Weights of a small mixture-of-experts language model, trained from scratch on English Wikipedia.
Size: 13 layers, width 256, vocabulary 27085, 132M parameters.
Training: a variant of Adam for the experts, 720M tokens, 5494 steps.
Below are experts of layer 7 (counted from 0) of a mixture-of-experts language model. Rows are named router (the router's row for the expert), up (a neuron's input weights, with its number) and show model dimensions 0-255. Each number is 500 + 50 x the weight over its row's rms, rounded and kept within 0 to 999. Numbers have three digits each.
Before each expert's rows: "mostly gets" lists some tokens that are sent to it at least half of the time. This comes from a sample of Wikipedia text that the model never trained on.

# expert 219
mostly gets: " seven", " five", " ten", " six", " four", " three"
router:580517568494553405528514514497511555495499485519472425524458453470509441565435436541593529558484427498495484541485448461465410432525542485473537540513454483426473509467516550547525482558490525589513504522461540452603496493435480477574447494434497452478532580591453575532501496481587492484536459449579515524617511465533464489615563431577456569553433460540523385453552567474458528412456658505486466519447449581506511537445543542541443473461530504449564521523521494558559395559600449503508477490502493494572512503506620459519521478522464558521523498551565487565462479469443532553563406484485552446459474431462415585479490488538463514454436418475516540548484568526539402507513424463475463494470495468588630483548506517503464453628451406469506536587519563589470542507444459
up0:476404494504463525573482505589539477529432538470466487459554487534574469460473500533449523598443456495461599434529367517582410519492458445560465554511473514489625449515493588507548544491555498541630493544556479515447494494489512431507513499506487547451483533511469500534493466500521523579540518384567530535565480487494612532584639490521447544485480501479406440526500493428489471498405549562488437515593550402476485499545458609453478524484576456534593444518462397503441459491549548510530542460514546516484486547518635387441550525520468513483503574522409460508452441483530504512552506433466566552463495517532416548546372593449504506450492530452475535507506466459469504591504504515468511534427460539388457481527447431505503588518475457488535530573411517492543471507390445
up1:564531491484437467458519485522498533476404585523501483580525480555510529544544491524527522651520438430548470494505549581646503455611446573556534535446435525474485517541496419485485503544466532515541570566474540450603508587550519559534517515522533491531549571386483528464403553478530535515537414493530394518513430471582537447532504427539469541418528528569507553462542480500478527421522569469483448520564505581587504510540502518448446527449644470474580529483576496563564498512522460454578455596440547554521445499563466470505470549587400501402471460490549495471520516408449457485484373454517577538497426570548484460512572502499484603458450485510500521557403462547492453508523483534468460427444379455479543422518473504477410500493496522544509438489503517554548481463537470
up2:623478472584485544506569443365474439429471566518573435497431447363454512477470530499568481519462549513441480510475591425479469481569472546494502521545432497488488528494416527508581549514418472561554491541456517563595378480485516432485538524487494443474565575520543443609525499516440471424558429437503509524584508517520481514544515479499491512518476553508421462533518619442462573454544555464488444490532517441535522475457541517457520471400546485578600497560495465562571401551500443478584509540445513527521484527482540534516535456533508509463468496522479508500489495521443471460449487358484601510480452521588596509448570566496388502472476473535530453515531553512495518611451490484494412547525465447519549569468557506562557507568342502502408555510429485524524447458423464
up3:510556583529499491544508496429520533533534475469541432497497539558541490477527484496528500609501512387440576530498459497456507435570496419453483503524419545490471561499463500475558529477423456563520442486535518408546545394476539488544472559467509560564557657541506558440579450483528496446481440406527454481514517521558492521571466405471554545462458583541460511458560453536494465403549444576520481546416461606440534490504562605552476464460542555494548525485502475546443419524472522495539553463580456591590575548451496489533597517506527489477488549513541538537437403425404522557568504498441428452561447480452537560504549469432453526601525461548523501462534406536406463568582487504443481540533508537455530445466483415584522556609453506462510559423574513525540571478548536
up4:494519643501413429483434498451495528501600412498435490533458481474467416499490387529571492458472516570504497549557462496487536497515483408450496492582598488486469485492556571467508546450548539523455494507443472492536528432326539437541504492455538437474417459519427624486445496469432538490506498550554522514521561442606459477511549495580474578550427485479498498507517513460514489515472549607534540585440473519518498538545548500451474576544453443511432488518480536425418543599670455462429484460545561594458495493507558416481569504449549494476528511585573540611494546544450546423474495551457469481495448514519435494448521458553519471564454501464567552508532504536426420500541571512517538547492594532547539515433472497515505431610478537462508516564456580413500531468461528
up5:485544597566502463529440482464503577465539566483523525533477493434432527590592488470415372477428452418432550450444548527491537443523515539526479458469539531516534464456507474476504482479531484448533489440643438493507501525508462422531459481532460401556529523518460557531514450548511562547619403521457457601550419426489445550564571536465431538480549490435442431587544523457382502432471466559469589422553467511484518454546439470477538452456430485575544502502557413478475506489484489590512523449535551579493473459556468459398460442534504521535515486557537602526538490412567478508506427519481484536486516472504483513473542516453425503523493522506549489588481537404454514407508485404487440484488509395568530410508446434502510567530451500460600614471582566506468449578459521
up6:514432603459472444579533562530460487535574514509492482549605485447486556541486526493535496574492444404445491508528544476480434458535384503483474524517429415474453538409506401515517527448569552471473534463541541559466456516552507459568546551517497436561551492446466558474509537519523582528491494501594447518469528443501470563508560552512395473503410419602462542504530600568566468490529586497552497458441421596597507596531493432459474458501562459490646504484493569462529522498509482459490513513571517573497542541569571532449378491434520536440449599538529507579500530391467513526481445422480513544528506521491405532432579506466466542547473466516391586518491483433466531477553502517418498510451597451514546499535532493460439583514521511511543540442639542467469446530500438

# expert 200
mostly gets: " economic", " environmental", " social", " cultural", " energy", " military"
router:611510556493499411589452529481418533513449461504462454464499522467463417532496560459545502591482391481476546487466526493487483474489433516431522575436539601430469539461546523477424499563499531576536462536520477496520452492471412408532523483449512379453566611463436577520491555461521460548568452525541469560495450500486471461574557428497485542566442479567529455484658565471519414441495574552492510553497442563514360467395538466536455550459447512566569416469546527592549510577529484478430461371559554465507533518467566476432433539505442438562532486507481475526539516467512518594578485526458504444422561449525488536416384503502493491478441512429440489475501537428506476517428465470455425461543490504494468526558534518421495462562445518477486521510469431589465566526474505
up0:548574587596490468541549493485477492561447450514552441536548441503484446510488490445456503575487526508469473495570464484469448461515354523396527482428442487440494567498489484603440475486600561518515529475361553474535551575475544534468506480456503468456580552470424480548524472500523560523554532396626523531523507517478521482488557499564477434472464465503493520531430588544555429472524589544515479511516437562560526523416513478486567606478557598514590480430553387469488469564420554574552494484540484530523572519527461432554534426518517566522515526450440466544432618428546609538486498523486447549500570408501434558531511533493477514506507502445433570460473547477540507422532460527485463496572494458470498462528476565487648547487347555545477519555504502478512466431509543
up1:478587471494466488566387428522458566487544462525461493508481523519459589620460517474491595477566500499430531511455499477490532507539540551488414548535403389454560545538523548504462488579569553540472559505533490504503455567492455509491476446408474492498479515541416479566523483459522418522537515407614439546503502518485526478475487552568522419451535512469525557551532386516545513453498510471452595427531524479461432509406559570490529398484509572517444494465506499562465458507486597473462409491480452468508439640528444513574502603529517523570581525553507522477409529413464549584534462459569508502494546485641538580479527572494455569455412497533524517358472470526420488498437505505572455463521530538485489521544516458425517491566502480487461462490465460577544389420432555
up2:597481509546482486396515411472440438465400541523512540418511586479510467437462589450628486484522579525502461522449435443573503502497470516387448521489513509458527464518538437493474565583465479562514504434558527497548540612493563498529479555427415448481581518455585470451462468458612453498547364472564467541501472478469461486465504537591497505435564477545519494450555521531543515533502510489482450461487508504468459475513462567489463480461508575566550570448488456548420457549452475509454535502527552482475486500441519488525571477523586531505511512396496546462500525439514492464452545473409490519478502477541460550439611524540517632450358588537425532458493577384490508615478503460466491505566493502495535473557391467467425427438375465475528492551537417529525425525512435
up3:616492532500470472519506432509531489550502507417536440487567448448508493542497460584449559510479484581558525427405541524586484512599560484417538457496496595505521496590573423519499516598493593566525497441510441525546452476469495493478524495482469450425495534589468517536494476505556496483495546495533452490518418496507526540627507441481436406476513518607482443448429515511501465511531544588496550584579581484498515417534617430466407518458530448463408481543550531453475500520467511537438409612481491568481545582479478548536447568483400539525480441423481468531516516472541443576520423544575458493515422523490463542573399549509467538542420541445422575547516584359546479530489462393539566474584522549510503513493489555501585540527471406565523486454537495515522520504467500
up4:522504466580521489580477545458531509470495515476611510499446477414465488573458470471548435549480543390487494507498470448517456477506447504615506416491485477479491502468500433409514477474559651554586591479511386504465431522440510394511437470477496498602523505498573486450510424475449452556576540531560524522474570535559560491524571496545458474642442439606563489543556439373568532508512475596580505444513575430535482391415426488494493552407511555439425475530525543487501507518501531499523558498530507453511496529504409494535490495468550537463510536585443403443489519540462533501470481523434403573522487438513548484482467455483434582471468446463509456576465488549455536611520586552399487520526549420494503485519581505459584458507554532477508554539482481441444462528516437
up5:548519537481580481517378617503453418485491449483394459485507516474509467530462505519465470503564485582585499508473567496482521485510501504474489510562448464487469502519524563466528355576403461504538542563554543451550467440422441502355483448409516434533510502664463552512558511492507485446629524443508504457564467490631547583513476406399479533479520512457514425424564559536437552530495515521475496523509549460452443448474481489550564506490494584507517472467523467544437489532498498434554475441549494542529537482483442497513493539437450566606489543536484407553437544577430530479539561466492506430445496488450552450565571437509558523526529499501444466470511442567393570433504546429532498563563540531515508511542375541470499467561513517407491558449448439518619529503526505
up6:558531518546466554481442470474551421626498496492621413522498562455495559445490590403498551491551390408439496539566517482434565483554445482474412515463521553419498433473524462537506482400589495546592536474507369400492456420509464469549477464499590469551491563504416527536521522488531364469545476557581491558546502462440454540486529526461473479505452497561434485512509511516480494478459510564502439495533492569496460460454485445460513482509546560563502435368433525465491487528487492349524526517497557552466481522611538480538501487474539431422492479497485531549395499542520555517673554469533463576463540575485491517567537493384404477477503456480481463420517474530533489453443503442484469600490572513451484566489529494475513592492473489555478565455438519517538490455509524

# expert 60
mostly gets: " mission", " growth", " invasion", "ization", " Battle", " presence"
router:535398562566509495604547527468408419502394500483493447410527481450499547605523527516504528564528472470413457506480488464520499354597460520499600531516474474452620501470532436443422429526432472581485517522477460409472446513463500487547499476446539418439561586468513503504490452494541528597541499527562581604503479441523506524578540463572447489495390432522445484417605491391560471461511538576453539479406472496503482505490399440506466495497490507462455475471498491549511461534617502451513484495535551500542556478547557404431537528488447464523515507506483439545572442446561573548584534520449506470496436486517456561506511567482518516602423544498479453490478447498564491513453422436533382412507464502609486529518459498414537464583485503455473534471501497568432521549471521
up0:448465482513547496518512517473519424534416461512583498476455533483498480571429469575473541554576618504463516500564489427375594554551438466531531477627508456435455466423432551491513545576508458573480470451512529550476557577471452564504520507487496497578509604542378527497478556556531492525452519514526485483548489478490503472474431533543505479534472424428441590450478552537495547439508422457421530543463472503536533484440428503378444566524420522494499420533466502538515513487527490462536493587448511400528529549458466388475551539534515517510456486320524507400534414537516491522512476501451454468459554443468442406394541563437601533494503586495566494562503521477573506533460436475533359467483457530433536557569473541604547468527457550478438559486509541466525491465509493
up1:454562447399485506427538429471554559523505548529386440437485519537492468457478502432526479440513555582483510473385453527339493525460606540472469388581439472457497558543558479510471511551542408455472545472488495494505426495574580574418484520500475569390479467523506483476542471526457486507590523506475375509460498470447473467485503527424385582502477498490512492526583473424482473519479495532458498472533493522497544555497508508469493478520506531523393527521442559406534494487487576556590462566502450495416423474499465520468509558587412397523527475520519540496602489513510586573546521496512575428484510595422524522512469474558511539466530581510470528508456508597501470546448418480471454444532464500517512529463441450469569452497458504411463316513446401478507560485568463
up2:482455538535445534471498439429544488483562550500535471575519570426491550576500494468499465415409497584434498541551478448580424432520628562489535506548488515535496519535480564523533458474468468518549574436441497554513462485454496495435475480461408531638527632433608556586547428441591515516517447434543527572464571469392537531552459466516504502489439632551436548487471488379517453466540494571503552499413567529540521476552458457526558493463499557460519515450529553466558501492503499510498492550479533546458555437516505522565508527512627561493508546510531479523504562540537533618468502550531455461439386465576391513481465642473399466575549538533445471467544489522555457569513472451554530506480619462577530512504489544483513523521466478562517561462552512418520510507492507
up3:515482537581484527519532505509456434544505439456452428425501427474420512553558582464538478446485404446458443513504536442537473473570504495520588482509499489490487504558470468408412462418434500500541558552493429484518500425497480437511551506518491525508465527634497555475517513481528527488564436443536494504400438462630466510567594457428451517503414472566525295561512579515538462526549515516485504525458579511470621469498423535549536529437513429551520538516503462430565563508524498461536531486514506531486535601613465501444480409502485486571552546434509456570603490454453595494551515495532575560502587607453457495464620460391507465577510452571574506534519481583551483478469527503469429526468537523458505493497588468535491580510472504539422580536519524509524466533532484
up4:474491499463478481555455482575422530559435453438550414443584412514576485575562391518478505569464532553516473493517492487474529468545507465533594547490472467495636407431520498517534425551490523441548539511512455451521438537488560568383516506462597537372475502487469539532495478504523530469520547482485515490484441506535596459447531498516542421561513537478497500435477521410515381485421478501526520538511511439521491551487448464440496529536467477544542524434457520555503510512520440516576417452516529581541487411592387426595538509571599528620460495428505464470513456500494452514474562566535481470497548504487419512547615511541541505540494565476414527577475523562531661535437446527517546571491510478519554435467430532392444497498550490447559494398538428496439531510425501
up5:536487469559532499466562496405421485547439449461461536529449471520478510411504395623566633528555605597511501487492558533565550481547496502479484579429433455467490460485565442521487561531471484538424524545538609487513546520568565381558526503541477446489500420512569479444455558543611376510492487537491539403574493498453465487489427465561525516489574582577588547407475418572513523463489503467499427493483428506515468500482559511505481588529505614500515454492570575458504452531478476503498444584422479464520416511442504523417442468412541541441577524506476584477388537519516541451476448478423417528511493485479562516531463454505510515490496502520458528567471479420487449525558451422509397530554477442515500574490463409500437456483511527442526403543521583484502542541511502
up6:457444533480375477526449545521526432430429346411468553469515473535476520549523435499501505595471649432471510457548537520558462662547466468506487501635512578442529480462568506434496461476606638448407482478487552469528491445525450450501430522390493518514561449608460550359484451495453480529481590489548543500559487499491521491533439490530501476558493545462490443482495535378430498531468479507474454560478564429524453496548535596558510461408452468527482528549450541394427473492549524440481496533576583556528451469491429477471547533492518519486502510511497557545552497498398485529462537582563503537536543558572526433517498456504538492531499500520481532513434506439465415457478502510508440500500456524487487535501460543461529402437568512526502465617531508472530498570542450